config = dict(
    experts_per_token=4,
    balance_bias=True,
    vocab_size=38925,
)
Below are experts of layer 15 (counted from 0) of a mixture-of-experts language model. Rows are named router (the router's row for the expert), gate (a neuron's input weights, with its number), up (a neuron's input weights, with its number), down (a neuron's output weights, with its number) and show model dimensions 256-511. Each number is 500 + 25 x the weight over its row's rms, rounded and kept within 0 to 999. Numbers have three digits each.
After each expert's rows: "comes before" lists some tokens at least twice as common just after its tokens as in all text. This comes from a sample of Wikipedia text that the model never trained on. Tokens count by the router's weight.

# expert 19
router:487494521500544481486511499549519488541504505507540489500499529483525485470556488497525443505544485536442502506498494505510511515484543503504480486476541496443506476486492472513504510451521473495494534486521520558477515487530554506516463516512448508511488519487500507487521503485498505486511493463500499536495523482482511524488500514495494476493505497497517524510502531531523524514506514508476467520542505520515472508502484470513475518522497521529555535484522547455522486532483492570483463487517507453492454489489503495482523480451497519537501476472485449505514505475480508490494541489502498484509459488500521471477517513509470479515521490498493498518496513503587475471447504534476571529481538490531485518515493496470502485531501471516552481444487492547459522524526505
gate0:482512458493530430491562499492453531476494502519489513509512499525460545505525502473520471519515511489501533513502484537488442498554504479500520471477548507493497543475515524500522468497502523469524508561522529483483485520512463477520506539515524481526487525533483495548498534492504473469503455491538494506484493493509508495502493518514543496535485452467497487509439489496509464515468502496524495527440477515467498474486510516520485515495490534537514507480541480454533501520521473519529519468538492507489473534454482488470519526517485540490518509487480481492512456507501500501470517493534528472515529465495452502495461494491467508532530468506503493511511493466495464495564470497492501504510555513520438501530493479516507460478489549490470542453501491495463550444508485
up0:468493522480528513512482518475509471495494567460504471517483501444559463508483514512521477522504513575499520491492467498515518510486493526476573511485509521504476512501548476498513488518506480518484540506517531526463509523495516502478505479530447532543529544504496543476473475533482480522489531473447500510565497519486499524519506499445493521460553492487526486494479496483486485468499508514494554489545515503529481525518508497545494479498520533458487472514508459489479507511488520485490487462471513518485493509488495515465472512486503473507495479513502460463467543502460509477545479478511483462498493486486525508502466501482514512530516525477507529566528524506511549507454537493506478510506475503480559485497460516493478499528507485482494475480525508485512493525508499
down0:473501522527518492486478484508518506460471497429565507527494508536502497493494437497493510455483462529500499522471494512481444504470491499516509505496522495557463510493515439488478519482535490512498440478467464475460519532522493475483517492490573511484532515549497545506468479482511509497482495522498487533471439488509453512455521545489462475499521495547523523475528497479499492423490502498553521477464502485489481502500507464499492499496519498504507496509477492488492504495485527532478495499485499502512508500523505477535495501500498515513511426514574494520503507491505505491517443452494511466529502520534515501519487530491521471482517490481503502534447483507470466476525461513497491508523498488436510484493513441504499526469508543456482469510489499514496511495502498
comes before: "2", "1", "3", "4", "5", "9"

# expert 30
router:518440480493487488480477465497533498489518497464473486549507485508506499454480492503473490469528504529520506506536499520499504501514491526516535483449540509506433496481484447524477509521511507487487505487489474509520498493457523507474522500475478471515475507472501535484513496481535494435477516498490465495454495479496475500485493487439497494504504460489451523554517496517522543487489545463466486519525554508516516528509506493517527485494536529518471532478494484489521482469481520513460499527444517488436494497505503443518505495474444514510530481475524483454477455477524521493493528432505516489487484508469499457490479506523520503482543472525524499525476522491512504525518489510491516482505472512525500480500534520479529544506522470536490501478537500495541477490512509
gate0:502473491474545511492519489461511496505488492503500529467524491522490500498479496491495553475503434524525483479481537482475521503483529531539509508524437495483491496470493529500503546491494494518463533520498483502469508489482496525490480510521465479469558544485501517489481515493479502515499481465469524495497481478522521508480484503512503492496491446513467452510491475510482443505513470536498518495530517478517450478528526503536517487545497490481490468513479509507506469554500510541502495497462520499532486503484532506495471492510506499487473453550524515539486519499487534496544510525518477530545517494512520459513514475536496527514484464523491523532518488488467519515500505470489476505533474500506512534460490439473480546524491481529458531508556494511506524433515449
up0:485502497524522537545486502495523494516503522436529537534502494550496499474556500461483482483513467516496474478466493409486536524507468512503466508461426504484470504473475493441557463515493516493512504506512502513507459517510503499533493498519523502462514516499491539480525501519467499494512470474524504512483519447480496499476551484478478522460514503516492455528477504508482502525472489573489475520502547533511512499522534453496495539485516521482512478502468496539470507514547469437479524502468522470456502509534514514479496489531503511509470479517469510495521481446536482510479498520525490534525509503503483458481516470503509500514536530528463500497515483499506526517528507498513530471510510513478507501504544477498540499531514545499491493500547528501480506513470493
down0:504506500531530475522501505558498504492506523519484434503499496493526532492429530516489503495495493495492550520512502515430505499504497471485485528504574518489501504488478507520441492504502518523508477525509501469534493481507548478497491560472483461515506556481496501453537491504511453472534474498484527511559512521532502475456497516515498502492519522494488519499507514466488541493488501503533469499488510495481549523478530477494506500466523470479499508473517472497515538489456501514520506494497468473485497486512523513532480507470496485507488504538546500508494505512524476484516523481532507465529467530480500538484518467530504559510475518458541437498485506447521472499484492537490488515456517485503488486475485519494526507486511530508510477488467479496519470498489506
comes before: ",", ".", " of", " in", " to", ".\n\n"

# expert 22
router:503510457493559464478459471525492486508526525461536519515529550530532475491518481502518454464471528481489489508531496523517533521480476525521551521440540492501531463460454537529518504492524483491500496492522499512512494525508537485508526479500509500551530488505496507496501505492519546498519499519456459548525514486489513492486509538514506513447483498437469507544522532540500548555473460496483467494488517475519496522530497512521468479513518561523512539518509504507501480515521479520481496510485517467497500505496475519486516497502501517515475517464491511515513511439504485499513540474518506515502522492464550499505548532526486497528502479551470482500481473510488494488536506511523509481492466515502426527517499488431517542505520494480507470476549537474490515479521494
gate0:512497545529497507503526451483484541509466490482528481489479434495489496500492523507489479481527531490527510509475506512489504547507523475507499500503509486507483478470462495482480515490551473482483506502479478510452485466524538473500507499515471553510504478467496466489540499482521513458491527476498483498461489484500448533485509479509483535504497488479467522570482454468501457544530522473488476534511500486496514489502502521460517510489505490519472580507514496541531508471506435496445494501467481504477444446511506496473549501522465501479500488486459485555503466472489508534468482488531529534552517487487516506472474492501502507492525525497493510485509525522447450513509504509488547493499493540484502502508483480484507509457488503450526501469491487521533478510500499
up0:498455481488544554537499490499501526482484493544499458526501528487542498466510511477518512494489515473483521486489540502509422449511510518455517480509476498502458492483507497489478483507479526480505474533462415550537511497483526471505502506467507531491475535519539479473549482493517492539556569517508514492508495477480519460514563473506492493523517505525500492502494484479496525437512476528535529488520529544470472465481499445505505486504454510484540472500492483555500504471501497501476499502492450479499495513487480501493442520506551479518479523513537553482483520491528509461506473472506457473520533473456460472495479498504490502483497510500518504506548507554487480469496503497481476506526501515491550526495466534517505484459542508551483500461510491505498523546498519
down0:479514511469497483523529522514506514537526483543492488535504518496488460498467483513455482511562442506515539506514536509483498465488522506498497484504458496485508485497497507506493502524486507536519531484528492493509523497488452515516507479525513464512470550492521442526480481510464461500487477488460487508471475542544514489506498490483485501514498490493489494502526520506497498442469469545501493495489508498482501469437475556512480479505438513511507517506479562494546521511507513494460532516571493500471524516507539504529517506492530492458508501469505487519502524504519482504510533455489511474436506485469503474499549501513552483571548534478476536510549498498519487531516437486506486497513473484507525529491494528509524489472493493513505519535506529513516467535447493
comes before: " ", " a", " The", " \"", " also", " used"

# expert 15
router:501454491528486552466468474537489490525541508512496503506507493511519472494492490560504495454510460497429485522518548528493519483519556486499538501508538503507481440483507484507518460486533488464532496525497553515505513496469519506442498471468485518509502484507527505540483519533505538485505539516487517525525543484479466554487509471493511471501487503479494438511463512488462501522485506518480491525536485487495486500479475486456529529487482532521520512471505461482517473454524446511485481506490545452520459513525491470560485514507486482526488507488522475461457520484458519500492534475477500511483523458506532511474493504509533497523520443504461488486452510504504464507490498521507488491501519471508486510473489506498485470526526465521541521446488477521506505513495485
gate0:504496466486497459528448533487560498492497513484498488477479551490476512512489510482468488522476525500477491493523473517494507507475451507527513514475573514533456525489533583534452491507507513477518485504472491507507513486542549506474460501487500497469489552501494486471455499523488511529505503489460482497558503511442478487512472500505539505502479513508491508502529518507530491479511469498487472510484511483553501502504536495495482496534490491481470456498533531480510471519497492550504467465493509478478541522498534514506521518494498526551475509481468503511532489477488507476507531502516485528515530483495509504543535514477497499504535500493529516507450525479506521474501494504530443473522505481545487474473497538489474515504462498469552497537515474516521479481480469
up0:479495504482518484457525462484534497529493513519459506493494496490513503509507498451484508501460508487508493492458509552482489506513508514475489524454527474511515489504494530498532495511517517526498491550534504547501486494491507521518493487520525475520524478482513496485484541479508500495508514484503490421539503524498486516508521528496494501477463520531517497513464491510528520513507468530528500515477551493483499473460493466519471525518466470504443524516514529506520464550540479475526513468468473509544544515441503490498504479522475573535494530509521528450494499483453554500485478496504502479483505531481475520480520515482474505508521444456528459497539471476519513473568455510507485460525429493501493505498494505522504487515535505531450477515542502502533477512504473
down0:497509498505478492462472476511508470498497475490474451509460510486517487456541518473508492533493514493527528468502484524464450457514464481512544481497498509501508523479467544486547499449488491521476498485477440517479506480484518530518478462507492481508468519499531482487551497488477488495522519500483483499489518502496496525522508483473508509474506479519533490509460495464489540504501485495495502486454462502503498505471511466530573472480471542483473521506489544497520460570500479444494538434507445446474441524523541531497468486527499527485535442489501526431523501472484472482480531501507511493492532497513478533563485493508495570529496508518516482483529524505532455481490489523510534558461516498469575471515506478507518541505475471485497492481526506499482521510514540
comes before: "1", "2", "0", "3", "4", "5"

# expert 24
router:509446478527452473486469454492550497552494489469518510532497516491479473507481521496469516481533509478495471505506511519475561483514480531530534525486545505438489493457500508503496521499523488551500465480481478462501569485474506509518517508492479511506516500482516521516485508506496528461490500463459477494493528524501482490523508492496505507492503499493482463501500503466497514493498540486440462520458517514510506510477494516498523511446519503497485465548459496497473485485530489490473469517463507521501524506500485499519527493505481508469464501491511482513477519485480498520501521466543496500535509533511520479489468523481484486488523501492504510491481516510488495480502531505530542488499515559485461507476524470494535473503472499492555480470497470538517469501526465
gate0:526544507506486490481506493476478487463466501511483536520514520548533469492507459511498470482501517446423547474505490500495526465498467462518474459516531525489472525510497473508537514518492471479496545476507510479496506541514508491502491477521483507486527504482497501503512478539448499516536521508465459494474525516530534527530513482478519474514503531514490481481525476524456495481495492490496484493502528509525522524512476535501536478522496491507539465504484521481544501476439479517511484531489516469494503482496478531471507506491455508480486501508511539514501496492520468474499513518515501495551470477527516499494521532505462506473524503514504521478520511449463509477469477482516501473482511482450475502439503523493470494489543515491527492495524517453519438480490511
up0:489483518488481478521452507502498490493559465525502499488490465456492479498497482499516499481506511428498501482522478519486499448491520509459501521547495500509502526496498509495424504554423518534503518472499501476529498462481544515513496456470478527504521502448513490508543503480504490477477500512485497501512495505464481526503505539498507464511496482527526429483489534483463501523459479483451542495503492494414521486506527549506526463464507487493527492495491524526525519530518503503506495500509502535523493524493500522468501479486423478479525522504507499480494479511518542470533565486456510501526491497519500472493561519475547489525493527499487472489499503520465452483526534456478507527504496472542474461516500522488547470487505510525490495548496497496503526518489471
down0:464507550485498470534463499477525492561494463520512479529492469500475491548513523494526505526515506486525522517506517509566500512517500487453459484457560503512539504500511487480505520510477500474506495508549529486543529524473492515515523488548475467517488480491486457490567487501495474498494527481489559485508515548520448482476538508509512513485489549508494472514557532470502514504535508496488472525524471506517483477480501506521556527512526463501567447484523505483489529527477501455507505498480522494512494480520495493558518501513482464476507508493479514510508497481454496529544517474473510448471539519502509511525500495454520492507543514499500466517530492519496528500501500502523517526492552505520504496461534509494516508486509505467477437501473493533456517553467473
comes before: " |", " |\n", "\n", ":", ";", ")\n"

# expert 23
router:507487492528507456487477492520494463537542459450491482525527491491502489533515511525513494501508457504513523476497492541471520486532549513555507484469535478478493507470476488507511522488516499520496481498506489492520489530470492500523528491517502497518549501461498474508443524502529497465490476454513440533459496453504440540471471522515494483517485454510486525507527475520497492500482493456519514479505506520479461510469481524488502541486485485468477526495473509454507504500531474510494531563493496465520496487475521485520540480481502461516493497485523516482463472484517502475504499537496514463506484503493517465486481525541502495485553485490519503521491496500510512499498421483493484480466535508532475467490499461489538509500496480487500510518515514493539467470534497
gate0:483502532531483490495532470544507514494539474513512491520478549490486481510534476488446467517542494479508467525410503476460493510565506499508498534504524540527475493526475497451506439500508513511540501501498477499482539529510514488521497495462542496516500509468505498471472510498489502495521511464498484494490530434509543533497511485525488519513470484498534465500510471473523497524500484494485523498535471501523465498468461460502505491499536458468459495487440554488492536522510491520516456523460493487458503540523497484469489454484497465497448477470505502539432470514499461448493526494512473513499513499505476474503525585512463516474498461508505500452524518541506464494501457483475490527534486524472501496500481499482541536527549479497482517479508487441499539493474466
up0:465471503518496489507482491534464527487493514522462530500490483499517506487489503481468492526502481482503438464503472510490480528423488520455566503551480521506476464520551469499540506491487483497503505485520503493501535495523477467528515526517486503497480475542542515479514511469529469550477508465491548492488559495497460546459491499514506490497502504532464499525478519504521468517516515524517466515499515493528533518524538569473502507498467509474497490483571455461502484526479527487532488528488482589473472521476506481488495520473462495487499534518516461513498496533465518502523496521520473496507473545472488491515482499489491555513517501497504563516460526468540496529507499507505521544489493501547523527476487508458517528483531509521476499491541470503501561539523499
down0:495525475513529523509526499503485484524558488512496481503489479504502518508515506496602494538485486505498488497563464531484427518521493503497506511501554490499525478519461490485489507507485499478517474472456471484502430478518531501503538482483512472497540490541458498501492502448485516478517484503527519498495527465514485500500456542514488485530498474479493445509462502503491497494494534494497468460486505530526517511522497516495493490497467502464503501541507510459483549501530502491503532519532547529501506537526495487476505510503493446479512484504526500493512504492426537476475550514502521503473543518484527481489520491436512511456462555527556506538491503478507519504499531506484487527492530461497532497508501459536512513494512461496505460441509454493497529452529513
comes before: " of", " in", " and", " for", ".\n\n", " at"